From a checkpoint of a small mixture-of-experts model trained on Wikipedia: a shared expert of 64 neurons.
Below are experts of layer 5 (counted from 0) of a mixture-of-experts language model. Rows are named gate (a neuron's input weights, with its number), up (a neuron's input weights, with its number), down (a neuron's output weights, with its number) and show model dimensions 0-127. Each number is 128 + 24 x the weight over its row's rms, rounded and kept within 0 to 255. Numbers have three digits each.
Before each expert's rows: a language model's description of what the expert responds to; "raises" lists some tokens whose logits its average output raises strongly, later layers aside. This comes from a sample of Wikipedia text that the model never trained on.

# expert 29
It responds to: Main verbs after subjects. Finite verbs and auxiliaries right after a subject noun or pronoun, such as was, is, were, has, remained.
raises: " a", " in", " very"
gate0:093167135108099135138106074119159142096131103150127090103117106113121154163140135126159130133152131147100113133131158163127123140175105062133103140101109140101116131141095169134118135089135145092098185177084104108124102140132159156119144136114117149129132151163143099107094152094116125134153162130149102115135175164134154146138135107142096091100135093142134118146126159110114101115147
up0:129124097161140099090140099150156140100155113132112114076110107150083187172111140077127117122127112134112116090147107122108126173150168126137111116143101109141127122133088144129159150128148160134126143134138128116093119072134143119126144165115101148102146082139190103145095177120123135102095148131080150143134162094100152137166122122096118126142099114144119135155113159126148142134114
down0:111149192128069120159134103105098120117133127109155114144117136123146081105184128130135138114098110118112130131148126128101149133137118119074074095119157186136159149086136107120110110117107114098097133147108154168126161148116146137095122152150127099160141124131147140124138093142166129113118129090163176163114099125116091131128083124147108114179107132090129121152125095123122116136105

# expert 27
It responds to: Mid-word syllable pieces. Short inner syllables of words split into pieces, often before suffixes, such as mid-de-ck, rem-ix, two-f-ift-hs, thrust-ers.
raises: "ness", " area", "ly", "l"
gate0:143108095065103163133063108142179154123147168145133120129121116130138120106123138132101081143143128130098115130144135106134103117173118162171125141106096118126043121146110103074143123116126136133123147146126149121111125150124136127117122114169084127134114164131141126080147137128118128122090104140144124148147153124143131115142105165088134120104101126173157159124105109073154115103102
up0:143100104134141118132124086111119124115109118142145139080100121133147145117107147119121117132101099162123117120147165143125138130114130181120112147133127137131184100134137106085086132145166103149127102088085163188164079159124102129094092144149099137136089102140099137122116109136160120114170155124128120113136129134100125117103102146190148172141140138143077105164151113138166108128098
down0:076134111164140120133134149142110118136093173117111111152143161100097068149158157160123117140131151122113105121142114105104109113151122149147117119145099136179128149116132144147153085128145130093089114106149133112108161087152107158167150136122108146126169120138127138125128149119202091107122098105100132151104144117122126096132128149088093117198134146093139129130093136101121164111145

# expert 39
It responds to: Conjunctions and as. Clause-linking words and as in comparisons or phrases such as known as, such as, so that, but, which, when.
raises: "st", "ho", "est", " they", "art"
gate1:124108158129134117102142127151075096126116120102127116086091119155103131098084117081114159127113116140086133109122119135142149160126155164187127141110137103140120128158083146143105124134191120159112114123133095118150142125118130101095155098110149152125123119101145149064122124144098141147123112154134117145143171173127107128157122134123155085120150148106140138170099148144106198147123
up1:121147162146098167123146123131129095148143149105146154093120103145099128137080127130127151135106169192118121152110130140149141109130119126129128113157099144125108098151104116165187132121192128168169098127140124131163131109088124102126172165130115131110107151119113152136169122101075108135113143190145114126156134141134148136091118127139149144137145097102114169128078132116130161128159
down1:100087164125126124133059129139139109136089128152115138158143091128125165136123147115114110120098125122101102170148141129160136156130106171115153117113141124129125161147138092111079146183161158149136121154116098140120113119177138125117163148111151133147107157114124100128148128157147118131164110099094105151160136104121151151160095095098120116096146171117143132152186138091169146159126

# expert 44
It responds to: Dates after On, table rows. Month names after On or on starting a date (On July 18), plus row-starting pipes and ordinals like third, fifth.
raises: ".", " they", " order", " years", " acres"
gate0:123084163106087130112137117129120088065143095162149126132109123138132134108168100100105174102145145139128132131115112092118105115122153150122118141187167115133169130124150114166086119133107118053121158133100108140158144137097168137082146132135140128097141144114145124129146121172149167121152110149123160130134128142107131140102150089138130128135154124134128113159160124109093097144070
up0:120153133101143121134133095094124122120117110114118094074109086111142123158144137107162138104136167094096133100128094081085077150106109191124094152130157143131110106120116151111172118165155152132149133127120134156093088150141091102101119151161130134125136121149116105118143151145160142081125122151158136094137156128126164098094140116128139105111126142109161142140116106170127164165094
down0:156136146113095117123078129130154114128128123107135140155157159151141145132100111081071143144166090107137122127141127126128152098093161119157158068122143153154150084151138089145094177152124148096112149103117128118123133128111079149142104132124147128107167117117165120132140145127121135142132145148160141129115088138100171159118176146122155099109143134127158147116160125148115052115115

# expert 9
It responds to: Sports competition nouns. Nouns naming competitions, placings and seasons in sports results, such as Championship, Cup, League, Tag Team, third place.
raises: " (", " and", " for", " in", ",", "."
gate0:127161126121126100115156138143113111140101184116075092104162116126136080088106132162121109085094115171162138148131109118124119153124116123127116108170090123105124123129140118123121112098133118150116128109072167147128105124162099131123144118126134093150138131151145131139103127136116153085114118091138102121114136122064105111097121177119114154197154143139118141188098145146105153109124
up0:154099136096151085133125115095131102064192139106124129140106178154124100152136156154127151117111133141127143126097145141134088163174125108160130136140126106154154153136126134116098146114146122108139175121104154118114109136119092127130106156141140177110140129127084175142088129149110144197119151129114148135142116111158126129149136148126082096127104141103115092106122170133154079127123
down0:111129130159135141089134101128153112102118115086112074160162093083087129102125138136082112133123144139133159110117120138130154171119155105140161140111108136095120114113139118108169124136142084116094087169099103133166150130094131124093103186104127127113128137093104149179146128133140153121108131150168176141130114164120158090131140130149157136127116096127127113085148144140131079125109

# expert 20
It responds to: Noun suffixes, institutions. Final suffix pieces of abstract nouns (-ation, -ment, -ion, -ity) and institutional nouns like government, Council, Assembly, e.g. nomin-ation, appoint-ment.
raises: " of", " (", ";", ".", " in", "\n"
gate1:098152142150154166095128185107118157116132126083158090174142144128135142121146077135155129125123131143128146131164108124135123131112135139114134121128143140137130116199089121147121123158150132140114118117134178139157120160111128137123101114145133094158086108101112139090161111102119123144115133175158089105093123136121132133150129141097119154136131122089136053095138167148076158115165
up1:120124118142083158099143122118126122122157131102148125167151148165110109110148116140143106110124184139164137126117129117047126153160132154171118129114101107108112139171063118128145084119140129172134133129166122129126106151115108116145098145131109089126104153098109124117141125081107138145084085172158096109114141146121146119110124134111075140122132136138107116077141169156112116113151
down1:150113169133103106100128119127068134114099127117127110104112135109146134148139153139133124119142139139113085159174205149107171143140127128143118126102147130132156156112111114105059172104110109160123155119136147148150131103166134143100107135126151118085147141133110099124142120112152143098126149109136151124114120119134147199112139112130104185106108081118139120102117078143119142174117

# expert 57
It responds to: Single letters, initials. Single letters and short pieces inside names, abbreviations and ordinals, such as U.S., 57th, BoxBoy, IRCTC, Scooby-Doo.
raises: "aru", "ana", "abi", "ila", "ur", "agan"
gate0:089114147068150128133131150155134131171137151092088147116148096156134138145128117159056142135137119118112111153106116111148164132146097108090117147137101094145118110143122132114111144158106080104135106094078151153145114161151171115144144146117111128098138140165186122115093107114149129112132125108110111126135143156169151125106125122164148136167148137110130106102135123165185147163138
up0:160125108163165122121110119121162117122122129153157132123152114129152132140150111082184126144184105133051158108122134118146117119131173134160122109170126101071153138085164115147118122139111124138128130114151133143133169093117131133115109122111117078161109119096154136114154123132075118109137117121145136146090119117133150162141114148065105155128137111122106189153105105114121129102117
down0:076135127178089119171141124113128127129127124131162109174108141133150139140127149131129139129144082200139112115106117139121156170116143112122097147119143162100144172124141160096107133127098152158164110175146102130143079149138119147173139124123130105173159144124119121117113126146117180138150128153160124126106118134153120134156142172131141183115139101123108142122146099114132177082098

# expert 63
It responds to: Abstract nouns after determiners. Abstract nouns after the, a or a possessive, often legal or career terms, such as role, claim, decision, law, land, acting.
raises: "ry", " in", " from", "e", "\n", "rant"
gate1:114158175106130173117117081119126168157163058140150130102122143162131146126117140130084126109124177095102117123171147103120124115123093113132086113143100116125127143115129123117119133116168105149120124083118138103119150122116132138095115140159102112115100128120153123095112108129126101134173146142098145108131132139125051122139156123133167121104145114094130138148072137145124178077140
up1:137161159099142193126145105132122149147125082133147141124134125150091141119120137170123125097102181105098146099152134129118127129131116127118138107115117126117118139131122133102150139138129102162099126092103159104138155111131112133125141134168097122104118146103144139108149112139107095107178129153089121135141112119114044152122175117116125088103127134145162122154060099150096156070142
down1:134132138083148151137134130153127047151140111103108120107118080101144153134112158113090123125184089151125116150143100102138162131122127107121157140109152149131160139128122127135160137131083155136185145130112108151162119130150136113164092132154138146174128097130101173172127134116157083128109129103123134143121106168154144082093112133122124083162135151148138143114163134128116164119151

# expert 24
It responds to: Table cell separators. Pipe separators in Markdown tables of election results, sports standings and track lists, plus semicolons, dashes and ±.
raises: "\n", "\n\n", "  ", "ug", "ant"
gate1:124132183115128171142162168088105142115101147092150134189163126091118085102160131116160119114113104139092141082145151107116105098124130163124147157134127108136137148105164112131165116141124151100103083181093114122199147124145143146138138104137118130098151138137120128136121109088158114128110157134100095126132161125135110166118131114120118107128128129114132188131107115156145085130130
up1:144139098133169087117112099170145095103131126138128122071111111169166121124116151146097118134141144119176125160102100143131113145142096097166129111117115146116121119152129132123104124099107125158161171095142150172054149162097131098145130137118124155130104104117108111114174122168094155125111106104154148108128091133103154095136104121154154126142133143149107086116105147142090169133130
down1:134088084116098154131142151105094097138142124114126118154129154142146118154074066155135126149172128158110150129099143135096120140130136144119139123103148156104105113143146086132084134171120113107114174146135174154105119138112126129148067087127128100123122109135114111100132170154100182151134157115094118111145168126160118108144169146139116183131132161117140137121143118149135119148167

# expert 43
It responds to: Section breaks and headings. Paragraph breaks, heading equals signs and heading words like Results, Personal, Career, mostly after sentence ends or table rows.
raises: "Bas", "=", "Professional", "Per", "Har", "Play"
gate1:146093090083095123111101149141132082120145160141141151123157124102132135111118149103144165086102117125130143119156104135118130107132108161139121147175118180152128147161129156151108180116147158119121145139107144137111111127104136117144103178117090093157117116144137162173114115152110144113148084122145129110123118149134125129125082157100096102079148112101075080112092139134149106163122
up1:076141151124194144152161092112132191105117126117103156146115128127086144124132089142124099118144110155107122151122130110140130138146116154109166102099149151137117108096167122106155118176097115108119135133117152123142134136139158131119143075136139110107147145122095102079180113130131113135074165103158108131115130131155094147091129112161138125102136146119116144119114057132103162124129
down1:117149147148113110162088204086124081132160112169129119148154127100147116104121133103129131125102101118104130134090140082162105135099122097096087153130121131149097122141110086188139118125142082113114097123105091101172108146098111109125117107092111129078127123130125076102138109148145115150135119143143165143148147145130114136112091140110142110120106136134090137146117087120141147140153

# expert 3
It responds to: Wiki heading equals signs. Equals signs in section headings such as ==Career== and ===2026===, plus capital-letter starts in table cells and codes like SMAP.
raises: "ena", ",", ".", "oca", " in", "o"
gate0:161113085143112141103145159106128121120132111127124122139136118106094159170178150168094137151106110145117107118141115111126119101181160113084137146135141146115132100164117117168126115153099124129142091154152119117156136113105131135144119130176126068073105154104118166113127076101131123166135111127137148124148096103111128175130118116123148142127100158113162131142163103094151075169146
up0:150172098135111160105127129109103111113122104165121103136126117088100140160195136150076134163091112166131108140155116111114157113152145125096158101141177160111119140150139112150118115165094108136122130130136138126156123115146131116160129125152133091103119165105134152123152072089127124146142114106127146128150075093104075149126141111121126131127086118134151107145144094117164073153147
down0:140103102139158130149119097084089158126134117096134144115171149118148097141132140099140167157125119103145135147120122144169166137124097146100140124111152105137096188161119142088141145105151158114131159107181109144085142136133090129089114122119114166153109101139122153112112117138145094102126136100144125106109149136173139115159092190175170119148110120144119177126125146118117130093143